{"n_experts": 64, "d_expert": 128, "router_score": "softmax", "routed_scale": 1.0, "balance_loss": 0.000246, "norm": "rmsnorm"}
Below are experts of layer 13 (counted from 0) of a mixture-of-experts language model. Rows are named up (a neuron's input weights, with its number), down (a neuron's output weights, with its number) and show model dimensions 80-119. Each number is 50 + 12 x the weight over its row's rms, rounded and kept within 0 to 99.
Before each expert's rows: a language model's description of what the expert responds to; "comes after" lists some tokens at least twice as common just before its tokens as in all text. This comes from a sample of Wikipedia text that the model never trained on. Tokens count by the router's weight.

# expert 3
Determiners before nouns. Determiners and quantifiers opening a noun phrase, mostly after prepositions, such as the, this, their, several, or following in "the following year".
comes after: " of", " in", ".", " for", " at", " with"
up0:48 54 56 45 42 59 45 54 69 41 53 60 66 60 44 41 50 28 47 55 48 50 64 45 51 64 67 56 36 45 40 58 40 53 61 51 79 66 82 49
down0:57 33 50 46 42 52 56 43 50 49 61 60 26 51 52 51 51 46 46 49 46 38 47 70 57 47 58 64 66 54 47 71 50 50 55 46 47 28 37 57
up1:49 34 40 48 47 40 57 70 39 68 38 48 73 63 49 48 62 36 41 44 49 53 51 39 62 50 63 55 39 58 68 60 64 47 52 60 34 49 27 27
down1:47 41 54 45 27 63 62 25 58 33 33 41 27 47 56 47 50 45 46 63 76 40 39 60 57 33 43 38 61 53 20 45 57 50 67 54 46 17 57 42

# expert 15
Phrase-final head nouns. Head nouns that close a noun phrase or proper name before punctuation, such as War in "Korean War", album, Festival, Congress.
comes after: " the", " his", " in", " of", " United", "'s"
up0:38 30 46 43 46 33 59 31 48 77 64 55 22 41 44 58 38 46 73 28 48 39 41 59 61 43 57 43 51 59 36 60 50 55 56 24 57 62 64 56
down0:50 52 72 63 45 35 58 50 58 40 63 52 47 63 56 37 74 54 49 76 45 54 50 60 44 69 57 61 29 42 42 56 46 33 49 36 46 31 41 70
up1:38 47 64 49 44 37 63 65 54 52 64 21 60 49 68 75 53 51 33 78 51 37 44 35 38 69 37 55 51 58 43 38 60 43 46 75 49 37 41 28
down1:84 54 69 59 59 59 64 49 45 52 51 55 62 28 19 48 60 49 29 33 48 36 62 57 66 52 60 51 49 42 51 59 60 42 34 57 58 77 57 58

# expert 39
Spaces before numbers. Lone space tokens right before a number, date or score in tables and lists, such as "aged 18", "March 27", "FM 85".
comes after: " |", ",", "|", " in", ":", " January"
up0:53 62 61 47 35 61 62 36 33 50 38 52 74 44 62 05 39 56 34 35 55 38 39 47 36 62 48 85 50 56 43 55 63 53 64 48 47 39 55 44
down0:28 65 36 36 46 27 56 35 63 42 49 72 71 47 52 61 41 30 64 42 46 52 74 58 46 74 48 39 53 45 61 49 44 49 49 66 51 18 38 52
up1:50 39 55 41 58 36 46 45 57 24 51 40 73 55 60 41 42 72 45 59 58 43 62 48 48 42 40 45 38 68 58 56 50 38 47 53 28 46 51 64
down1:52 56 45 38 48 62 40 66 21 42 60 76 41 33 67 44 49 52 49 45 31 49 50 76 35 65 64 35 34 49 58 32 49 57 46 63 50 54 52 49

# expert 50
Taxobox dashes and short pieces. List hyphens in scientific classification boxes ("- Order:"), table pipes, the article a, and short fragments like car, cy, hor, y.
comes after: "-", "\n", " with", " Votes", "\n\n", " %"
up0:48 58 43 44 62 34 50 29 56 51 62 35 49 60 32 76 55 56 58 41 53 62 44 59 50 61 58 53 37 36 48 59 51 72 49 31 63 58 34 66
down0:61 40 55 43 47 51 25 41 54 43 71 50 65 57 62 44 35 52 67 33 45 53 58 50 56 59 41 57 55 27 40 49 62 45 58 55 50 59 60 38
up1:61 59 50 55 40 75 42 45 42 60 49 63 73 56 55 60 55 40 59 45 65 39 49 59 45 61 45 48 46 53 44 48 28 51 46 44 48 43 50 50
down1:55 67 54 48 34 37 44 46 55 47 56 14 57 45 50 48 47 52 67 51 55 41 45 28 62 42 42 42 46 62 73 46 54 44 56 76 38 59 33 39

# expert 14
Numbers in table cells. Space or digit tokens opening numeric cells after a pipe in results and election tables, such as vote counts, percentages, scores like 5–3.
comes after: " |", " ", ";", " .", " +", " /"
up0:56 47 51 43 42 53 35 54 67 40 24 22 51 50 37 59 39 35 54 54 31 52 56 55 66 43 81 54 48 44 44 42 70 58 78 23 28 59 47 57
down0:45 51 56 67 29 54 44 49 32 54 64 40 60 47 56 46 51 27 55 59 56 41 56 37 57 59 38 61 49 41 49 58 59 60 35 66 51 38 45 54
up1:44 59 44 33 50 62 31 38 51 66 66 58 46 59 56 60 31 25 39 40 34 60 58 70 24 46 45 55 41 38 70 37 54 60 61 51 50 58 50 51
down1:52 39 51 56 44 41 47 51 48 45 53 28 54 64 49 33 45 52 43 34 57 39 51 08 79 40 61 34 53 38 52 45 25 37 60 57 41 35 44 46

# expert 38
List and heading markup. Markup tokens at line starts or cell breaks: list-item hyphens, == heading signs, table pipes, colons, bullets, as in "- Network:".
comes after: "\n", ".\n\n", " |\n", ")\n", "\n\n", " |\n\n"
up0:37 40 54 53 39 35 44 56 57 50 44 42 48 45 56 55 64 34 48 70 71 66 51 64 71 65 56 66 43 72 45 63 60 41 58 44 29 36 26 40
down0:56 31 53 44 41 39 38 48 54 30 69 62 57 41 50 51 51 45 50 33 41 38 41 60 38 47 42 57 48 50 59 51 42 24 48 52 53 64 54 39
up1:44 37 60 59 35 07 40 51 52 43 61 51 37 62 85 46 53 62 41 32 70 48 67 53 51 40 58 64 50 57 55 55 45 46 37 58 61 44 58 64
down1:51 59 49 67 51 48 50 56 68 57 53 54 51 44 67 40 31 42 39 56 38 48 39 95 50 51 46 54 36 42 66 49 47 50 48 42 52 22 36 40

# expert 49
Institution and role nouns. Head nouns for institutions, offices, places and relations, typically before "of", such as University, Governor, College, city, member, wife, army.
comes after: " the", " a", "'s", " his", " The", " her"
up0:60 18 49 45 53 61 49 50 46 55 56 60 66 46 29 45 40 56 66 40 39 80 53 71 78 24 60 39 48 49 46 48 38 56 76 46 63 54 55 58
down0:47 49 46 43 68 55 46 42 53 58 52 53 63 42 43 57 62 48 39 65 62 80 39 44 36 63 58 47 46 52 53 59 32 74 58 42 61 56 35 43
up1:62 52 44 60 53 52 28 42 65 59 55 56 76 48 65 50 53 37 73 33 61 49 37 59 58 42 44 37 68 40 51 69 28 45 57 46 29 36 58 71
down1:58 47 73 58 54 62 57 50 41 65 52 55 44 32 18 31 72 48 43 27 61 64 54 50 51 56 57 64 47 53 56 43 59 40 52 52 51 50 37 45

# expert 54
Infobox numbers and units. Numbers and units in infobox facts such as ages, birth years, areas and coordinates, e.g. (age 59), 325 cm, km², °E.
comes after: " ", ".", " (", "′", ":", "201"
up0:54 48 51 64 56 53 46 47 51 47 40 50 93 49 46 45 52 21 46 44 39 40 47 52 59 36 49 56 41 41 80 47 85 44 39 52 50 50 45 60
down0:64 28 36 61 39 56 36 53 63 57 53 58 68 67 55 45 33 68 40 46 63 28 53 51 36 60 31 49 41 55 55 41 50 64 40 48 48 46 31 54
up1:54 30 66 46 19 45 56 59 48 43 54 67 74 53 41 60 67 52 66 52 41 40 53 57 50 42 49 45 50 54 55 67 52 49 66 41 41 48 37 47
down1:64 51 71 45 56 61 57 68 50 68 70 58 39 51 44 38 50 33 42 29 48 59 54 24 49 48 43 52 46 54 50 48 43 38 36 48 52 70 55 66

# expert 53
Capital initials of names. Single capital letters or short capital pieces beginning proper names in tables and prose, such as T in Tufts, Tahlequah, D in Dauzat.
comes after: " |", ",", " the", " of", ":", " in"
up12:24 62 59 49 50 52 33 68 56 28 51 36 50 72 49 21 55 45 41 56 51 46 41 73 62 60 40 42 38 45 43 44 62 47 51 50 46 70 63 66
down12:34 43 30 60 52 35 54 50 44 50 56 64 64 36 69 41 47 62 60 61 54 67 61 27 45 58 54 58 56 32 35 34 62 53 49 61 51 34 48 52
up13:37 60 51 55 70 38 60 50 52 60 42 40 48 87 52 49 62 46 44 72 47 31 50 54 51 55 44 56 58 49 87 46 46 40 77 48 52 28 48 60
down13:69 46 48 42 58 78 49 37 48 43 46 51 54 39 54 50 30 52 66 25 28 68 74 42 68 42 69 37 22 52 33 51 52 32 31 42 39 57 43 37

# expert 35
Table and list separators. Punctuation separators in tables and stat lists: pipe cells in sports and election tables, colons after labels like Goals, semicolons.
comes after: " |\n", "0", ")", "1", "2", "3"
up0:32 63 60 46 39 47 34 51 45 64 47 60 47 49 48 45 36 35 51 54 58 23 60 86 39 72 40 50 55 35 60 64 78 55 40 46 51 46 62 66
down0:39 08 31 39 59 41 48 58 45 43 48 40 57 51 38 61 39 53 47 58 52 52 53 52 67 48 48 70 86 33 50 48 41 51 62 61 44 68 50 46
up1:46 55 67 71 62 50 33 55 63 48 58 64 26 59 43 47 63 48 42 43 39 52 74 49 55 41 55 44 71 50 60 56 54 55 53 54 50 54 34 47
down1:39 45 42 47 37 49 52 47 65 45 55 70 43 32 37 61 31 49 67 35 43 40 53 23 57 36 15 74 57 51 41 58 48 65 41 53 58 70 45 40

# expert 37
List dashes and name starts. Line-initial list dashes, colons, "the" after "for/in", possessive s, and common English first names like William, James, Charles.
comes after: "\n", " by", " of", "-", ")\n", " at"
up0:32 52 53 25 44 78 39 58 68 65 51 60 49 42 50 66 39 49 48 22 47 45 51 76 55 37 55 57 57 50 44 36 35 43 52 64 58 56 45 37
down0:51 51 40 63 65 66 36 47 48 45 17 44 31 54 54 49 51 57 54 53 59 50 68 55 65 59 38 42 55 42 74 46 49 62 42 25 59 48 34 30
up1:46 50 45 60 41 61 70 45 69 43 55 44 50 64 59 36 49 28 34 63 54 58 33 51 63 43 63 39 50 48 47 52 48 74 63 47 62 69 64 65
down1:19 55 40 42 43 55 42 69 32 53 62 50 70 49 51 47 49 40 54 56 57 70 59 52 30 68 36 43 45 50 58 46 60 54 69 67 36 61 48 44

# expert 5
Decimal points, ab- prefixes. Decimal points inside numbers in tables and stats, such as 6.55 and 3.2, plus word-opening pieces like ab, Ab, emb, par.
comes after: "0", "1", "2", "4", "3", "5"
up0:76 37 50 58 36 45 48 58 60 45 43 70 50 46 48 61 51 58 56 66 50 36 47 52 45 63 60 43 42 34 57 55 62 53 60 47 39 66 42 38
down0:51 33 41 52 51 51 56 43 65 48 66 52 66 55 50 50 37 53 63 38 50 46 61 32 54 52 43 42 53 44 46 37 62 64 54 58 50 65 55 56
up1:25 29 57 47 40 45 69 56 50 60 46 56 56 53 55 34 52 33 55 42 44 43 51 50 43 59 48 30 54 54 52 65 51 50 47 46 38 46 43 70
down1:73 66 34 39 61 62 36 62 40 46 53 49 43 64 57 57 57 41 48 42 43 48 65 57 43 47 77 58 44 57 56 55 57 42 56 46 66 48 61 64

# expert 30
Cells after separators. The space or first character after a table pipe or semicolon, usually before a number; also odd pieces such as dec, á, ec.
comes after: "|", " |", ";", "1", "3", " P"
up0:54 45 58 21 38 28 52 49 46 33 46 52 66 76 62 62 77 30 68 48 35 70 53 48 50 40 33 68 59 35 66 61 57 52 47 47 59 56 46 47
down0:60 32 56 58 57 37 61 57 37 56 44 39 53 47 52 52 47 48 45 48 46 46 41 57 54 71 56 40 57 60 66 56 63 35 33 63 27 49 66 36
up1:40 42 73 46 53 50 50 34 40 60 44 43 37 52 50 49 35 43 64 37 41 51 57 54 54 42 61 52 36 51 54 42 54 53 61 44 49 69 53 49
down1:48 40 47 57 59 40 48 61 43 37 39 41 69 40 57 41 63 54 19 56 47 53 62 43 32 61 56 48 65 49 37 42 59 54 58 53 40 53 62 60